From a checkpoint of a small mixture-of-experts model trained on Wikipedia.
Size: 12 layers, width 320, vocabulary 32768, 82.5M parameters.
Experts: 2 picks a token, a softmax router.
Training: a variant of SOAP for the experts, 5031 steps.
Below are experts of layer 3 (counted from 0) of a mixture-of-experts language model. Rows are named router (the router's row for the expert), gate (a neuron's input weights, with its number), up (a neuron's input weights, with its number) and show model dimensions 0-63. Each number is 200 + 20 x the weight over its row's rms, rounded and kept within 0 to 999.
After each expert's rows: a language model's description of what the expert responds to. This comes from a sample of Wikipedia text that the model never trained on.

# expert 31
router,234,206,208,231,212,220,199,215,237,181,209,197,209,190,192,174,196,174,204,159,177,224,213,215,217,204,192,210,186,207,221,216,168,240,180,184,192,176,159,200,222,222,242,189,195,201,183,219,222,182,194,204,194,199,179,223,194,188,187,234,220,225,193,191
gate0,195,215,234,196,210,197,187,189,205,205,236,207,201,161,229,167,188,217,203,166,161,205,210,211,175,187,203,191,177,200,223,226,210,230,224,219,195,170,191,215,227,215,187,176,154,201,192,198,205,198,194,202,197,198,195,178,210,211,197,181,231,179,198,184
up0,193,176,167,199,177,209,190,199,194,186,156,186,182,242,213,235,222,196,173,221,223,179,197,184,194,223,205,174,205,191,198,184,182,158,194,191,206,220,200,187,174,188,205,203,235,198,208,198,213,178,201,207,196,217,221,226,179,187,215,210,193,215,234,190
Description: Digits following a dash, slash or pipe in scores, records, times and year ranges, as in 7–1, 20–36, 1813–1860, 2:54.

# expert 35
router,232,194,159,219,203,175,192,201,206,194,220,190,213,212,218,232,203,237,163,174,211,185,181,215,201,187,211,189,227,221,188,198,198,163,218,189,207,210,213,180,202,176,185,213,186,187,202,198,197,209,221,204,189,174,194,194,212,215,170,207,187,192,169,186
gate0,192,217,196,184,192,179,150,176,193,209,205,212,186,201,153,211,212,212,201,233,206,225,180,170,213,224,217,213,204,220,174,177,201,214,180,238,203,193,265,207,203,180,205,199,195,199,154,199,207,190,186,205,182,143,193,192,170,203,205,206,219,191,152,247
up0,189,177,204,231,218,232,224,206,186,158,196,187,204,206,243,189,213,195,208,199,186,195,219,231,182,160,197,224,205,187,191,230,185,183,201,188,183,176,168,213,207,193,203,205,171,180,208,203,189,216,204,198,214,216,207,199,218,190,187,192,173,211,215,174
Description: Head nouns of description, often after "the" or "a", such as book, species, company, village, bass; also "https" after Website fields.

# expert 43
router,198,198,194,202,215,208,226,196,215,213,200,246,207,172,170,168,156,199,193,171,247,194,195,191,241,219,165,205,197,216,163,196,239,200,203,200,171,193,216,212,185,156,187,193,197,179,194,163,209,194,208,213,205,226,207,205,219,187,188,238,229,193,217,189
gate0,175,220,230,190,185,227,223,233,199,177,151,209,183,193,201,207,190,215,226,192,219,203,169,216,180,247,183,218,204,179,200,185,202,207,182,197,198,240,193,194,185,199,221,179,203,210,205,189,180,217,196,208,268,191,198,204,212,185,171,190,202,186,187,209
up0,197,210,211,196,216,247,190,199,198,185,180,221,196,186,212,187,222,196,191,202,238,200,212,232,205,231,202,220,175,197,225,221,212,208,234,173,213,227,228,197,206,204,229,185,181,206,198,196,215,181,174,219,209,182,187,167,190,173,197,201,170,213,208,214
Description: Tokens in football scorer lists like 67', coordinate marks W, ′ and /, Spanish names and words like La Liga, de, José, "v." in cases.

# expert 25
router,230,186,213,196,151,195,213,177,215,186,204,202,224,226,213,167,209,205,192,189,209,205,219,215,163,192,214,187,215,209,185,221,195,172,187,219,221,220,229,225,178,197,178,164,179,170,214,188,241,230,178,231,190,195,205,221,184,221,196,195,193,180,204,160
gate0,219,201,214,185,201,175,175,179,169,197,204,224,207,203,176,182,204,191,183,208,220,237,172,211,177,210,205,198,196,189,199,192,197,201,187,213,184,180,218,189,187,175,230,170,168,216,202,177,176,208,230,193,204,225,205,215,238,197,226,189,215,200,216,201
up0,188,197,216,207,199,216,185,176,203,198,195,217,210,202,189,178,256,187,226,219,211,210,185,234,195,198,196,171,200,222,216,170,161,205,191,156,226,165,247,195,187,201,221,172,159,210,183,184,206,196,235,188,206,205,230,205,190,228,193,234,187,246,184,204
Description: Possessive 's after names or nouns, and possessive pronouns or auxiliaries, such as his, their, its, has.

# expert 27
router,193,176,207,233,153,228,214,203,226,213,214,202,178,199,203,195,164,176,185,191,181,179,174,213,224,199,190,213,223,191,180,212,192,201,182,182,195,181,254,180,224,188,210,187,171,174,198,208,187,225,188,209,202,221,197,158,176,192,200,212,203,184,175,196
gate0,189,171,190,177,205,190,250,215,212,232,180,211,215,221,213,195,202,164,236,202,176,197,208,227,205,214,222,208,186,226,198,210,178,210,240,236,230,215,216,183,162,211,236,175,211,230,216,206,195,186,203,179,228,204,191,205,211,206,213,199,216,175,183,190
up0,197,243,186,193,211,204,178,180,180,186,214,198,191,161,211,192,186,206,191,183,254,216,230,166,194,189,198,196,223,190,230,184,187,183,201,194,172,197,205,182,220,200,191,207,174,193,208,189,221,228,203,225,221,204,215,182,210,194,215,202,190,194,241,202
Description: First digit of a number, usually a year, after a space or parenthesis, as in 1898, 2001, Renault 2.0, US 70.

# expert 13
router,192,186,210,202,165,178,218,197,200,158,192,200,209,218,190,248,203,207,199,183,187,226,204,199,196,181,199,189,225,222,209,183,212,204,193,234,193,170,175,220,213,206,174,190,173,221,203,205,183,200,173,186,179,186,196,200,174,186,162,185,209,197,218,197
gate0,225,227,201,213,202,219,190,224,153,196,213,200,229,148,235,193,231,174,180,237,186,194,211,172,202,175,183,181,241,185,218,196,183,209,161,197,211,206,218,254,177,191,214,178,228,207,193,208,198,196,195,186,216,190,231,186,210,202,217,202,180,186,204,179
up0,158,183,190,189,225,190,192,189,229,196,168,208,181,231,148,206,177,246,223,152,208,227,198,197,193,211,211,226,169,205,189,214,203,186,215,190,176,206,179,137,213,208,154,192,204,179,214,190,195,209,200,231,174,219,157,218,196,210,208,204,226,203,202,221
Description: Function words opening clauses or rows: the, that, which, who, where, and table-row pipes starting new lines.

# expert 8
router,190,201,148,194,181,194,209,154,219,201,185,180,204,206,204,208,186,197,223,183,203,179,204,206,181,208,172,195,194,185,199,205,207,179,201,202,180,193,205,200,197,213,193,207,230,221,174,174,199,173,187,234,188,209,226,215,204,198,197,217,209,171,195,224
gate0,220,163,189,229,221,242,219,202,183,216,170,183,184,221,145,200,203,225,221,203,182,173,227,195,217,160,168,191,205,195,229,202,255,213,172,209,190,186,214,231,208,216,220,181,204,207,198,207,193,211,202,223,214,194,181,204,220,195,251,159,211,195,219,134
up0,198,220,220,190,209,188,197,226,207,196,215,230,226,217,191,180,191,183,193,196,196,201,156,183,181,184,224,227,221,194,180,192,200,247,224,207,186,222,189,212,158,186,188,185,194,184,202,215,193,180,175,155,202,219,249,200,220,173,174,223,196,224,215,200
Description: Periods after name initials and abbreviations in citations and names (J. A., U.S., L.A.), decimal points in tables, and first names.

# expert 19
router,221,209,191,174,209,235,194,197,182,175,191,207,199,222,247,208,176,171,224,198,214,192,200,201,204,198,217,189,228,173,203,198,195,176,180,212,211,176,176,247,219,213,204,241,174,219,167,164,181,186,194,172,198,224,199,219,202,193,214,174,223,212,172,212
gate0,206,195,210,178,181,221,181,208,172,225,169,186,190,219,152,241,193,183,208,195,207,226,206,173,223,192,183,184,188,187,192,199,187,228,258,201,188,188,191,200,205,226,191,155,217,172,211,186,237,206,162,210,220,204,169,198,182,192,229,230,229,204,220,179
up0,179,225,218,224,210,204,190,163,238,190,210,204,198,174,212,186,202,232,198,208,174,227,202,198,212,219,197,215,212,224,206,190,177,189,193,198,186,202,200,243,181,172,218,196,198,230,193,237,178,224,185,210,166,229,182,227,217,194,186,168,161,177,213,196
Description: Second or third digit of years and numbers, mostly 9, 0 or 8 after a leading 1 or 2, as in 1913, 2001, 1687.

# expert 12
router,216,195,190,199,201,236,169,212,174,207,211,198,207,161,181,175,197,207,209,197,201,216,174,183,213,202,194,172,195,212,178,199,202,176,239,207,230,194,176,197,218,163,219,196,216,201,208,196,200,205,209,211,210,181,204,201,190,215,173,196,186,218,227,191
gate0,204,191,189,181,206,224,188,179,216,226,222,203,213,215,194,192,197,200,213,186,203,173,196,183,186,163,175,194,160,226,143,211,204,204,225,184,201,190,159,193,198,229,204,187,203,203,171,170,177,188,195,235,186,190,197,201,210,173,207,231,182,191,219,205
up0,206,202,197,205,202,196,207,208,188,175,173,222,220,207,245,193,174,211,212,223,208,202,213,189,201,218,216,192,245,173,225,175,191,198,192,208,201,219,228,202,191,168,197,208,187,210,222,229,222,200,223,179,209,191,218,228,181,250,182,182,216,213,160,188
Description: Field names in infobox lists before a colon, like Location, Sport, Born, Genre, Time zone, Career titles, and the colon itself.

# expert 38
router,253,173,165,225,210,191,223,208,188,196,215,142,185,172,215,211,180,240,193,209,220,211,212,187,213,199,224,178,207,164,191,193,202,201,222,175,208,224,235,203,207,219,177,213,240,197,167,192,207,217,185,229,197,213,205,190,163,220,184,192,224,203,213,171
gate0,204,223,203,186,186,158,186,240,190,214,196,228,196,174,191,193,175,234,216,183,183,191,186,174,178,197,207,213,213,178,158,156,160,201,187,206,164,199,197,238,199,215,258,184,203,167,192,213,191,216,225,187,186,189,168,227,185,212,201,189,188,212,176,197
up0,204,176,215,215,234,223,212,204,156,180,221,182,184,205,219,195,210,186,184,236,232,236,179,214,177,196,201,193,197,197,225,227,201,185,198,210,230,181,222,155,218,198,153,207,181,200,184,198,191,199,203,205,200,189,182,198,220,187,206,188,209,184,201,196
Description: Early fragments inside rare or foreign words, such as Ab-und-ant, ab-and-ons, Hob-bit, plus Thai script bytes and prefixes like dis, com, cont.

# expert 9
router,201,194,235,179,227,188,207,154,187,173,174,209,205,202,176,185,200,164,206,214,216,214,190,226,187,180,157,230,196,237,222,224,185,162,204,196,191,175,164,187,210,234,213,240,199,200,198,228,180,186,197,210,205,196,187,209,163,196,194,226,223,225,229,227
gate0,209,180,215,159,211,184,171,216,187,147,203,175,180,202,223,209,174,164,213,168,181,173,200,179,181,173,214,171,226,194,241,260,226,181,200,196,157,199,219,212,214,207,220,236,183,223,236,191,201,200,177,161,198,225,217,212,194,186,264,189,170,203,216,180
up0,205,165,197,184,199,199,207,221,212,193,187,204,228,209,186,176,212,192,218,191,206,172,230,239,205,176,181,177,227,161,178,209,168,204,231,252,207,213,232,192,201,203,196,227,160,186,184,219,208,189,228,223,191,172,173,184,203,160,191,191,142,195,217,153
Description: Commas ending clauses or list items, and dashes or slashes between numbers, as in "in particular," or 1996–1998.

# expert 47
router,179,171,204,197,185,207,204,216,173,218,207,162,205,198,198,203,201,258,188,233,213,236,193,210,186,207,244,214,200,169,216,183,191,222,192,188,214,187,194,214,178,202,176,169,219,179,199,214,206,203,195,213,180,222,189,200,166,226,187,166,190,205,181,182
gate0,206,177,158,182,186,202,194,214,187,183,195,218,221,131,202,190,226,210,187,238,224,263,188,222,192,183,217,231,234,184,213,185,186,231,191,198,190,193,215,201,197,193,170,153,219,200,219,205,222,190,161,178,190,211,229,201,188,227,178,191,181,199,217,211
up0,158,218,233,189,233,198,202,196,216,204,219,217,147,221,205,200,207,194,194,167,175,177,205,206,226,215,174,203,169,204,170,215,220,187,196,224,170,218,173,200,219,226,178,239,179,226,202,203,214,193,248,223,212,173,173,198,216,187,200,192,232,192,228,215
Description: Final suffix pieces of words like -er, -ization, -ists, -es, -izes, and == marks closing section headings.

# expert 6
router,186,206,197,238,187,192,171,207,217,199,216,196,188,202,179,211,172,198,210,192,237,231,191,204,213,215,189,207,248,189,214,226,177,197,223,263,179,175,200,201,175,153,243,223,198,202,168,215,169,211,193,164,193,168,187,186,201,173,188,203,208,233,199,227
gate0,167,218,183,204,226,225,195,204,222,212,180,212,231,182,222,234,215,210,220,206,212,203,232,180,214,144,196,194,233,209,193,179,183,213,209,237,206,207,191,163,201,176,221,184,213,202,224,162,169,194,216,222,185,211,212,192,206,169,175,181,207,187,204,184
up0,231,169,216,189,184,201,201,191,189,200,215,195,166,226,178,165,186,181,178,188,189,206,163,231,195,246,192,201,174,207,214,218,195,196,198,163,197,213,218,240,201,220,180,205,194,211,181,230,229,203,195,188,194,173,193,208,194,244,219,226,200,217,196,216
Description: Topic nouns and adjectives naming a field or activity, mostly after an article, such as film, football, music, political, military, Boxing.

# expert 28
router,232,176,224,202,170,207,217,208,177,212,180,170,221,234,197,195,172,180,215,171,200,209,198,232,202,178,172,222,174,188,194,170,199,182,193,195,198,196,182,206,238,203,205,233,195,200,210,208,210,182,235,206,244,162,219,176,209,217,196,221,193,165,216,206
gate0,212,200,219,211,190,195,191,203,191,202,198,197,202,174,201,210,186,197,166,188,187,193,235,220,195,178,200,203,197,185,212,225,208,184,214,219,170,203,193,210,223,220,182,225,205,197,195,190,180,155,167,237,168,204,156,179,170,163,224,215,210,187,138,213
up0,207,212,212,190,217,195,197,217,209,193,218,202,216,185,206,216,208,194,181,192,201,197,238,176,205,195,186,238,201,174,228,189,223,201,216,223,198,216,212,209,190,230,190,226,231,205,208,197,203,165,173,213,146,218,171,193,174,183,162,208,207,180,169,219
Description: Colons and dash-like separators after titles, publisher places, times, Bible verses and field labels, plus table bars and minus signs.

# expert 41
router,165,178,209,244,185,211,232,185,212,230,213,186,193,163,190,180,185,187,199,211,177,176,193,220,238,200,212,224,213,184,166,174,174,186,204,224,184,182,251,197,189,136,195,164,227,219,178,165,201,194,201,184,193,208,188,180,197,198,191,199,219,210,192,227
gate3,209,215,203,206,161,222,199,222,219,244,204,230,184,168,183,163,233,203,203,214,167,170,191,206,209,196,214,218,207,212,182,210,184,209,165,194,212,181,168,150,203,216,182,220,247,212,227,178,201,208,199,205,162,198,182,175,204,212,198,201,189,210,210,192
up3,219,213,202,191,242,159,217,184,189,190,199,189,197,224,215,218,194,178,171,198,226,229,206,198,195,198,177,189,210,214,216,184,202,190,231,189,199,225,213,205,216,191,219,189,168,194,188,202,220,163,222,211,250,178,197,199,223,191,190,191,231,182,194,202
Description: Capitalized words and pieces within song, album, show or organization titles and names, such as Hold On, Fun House, You.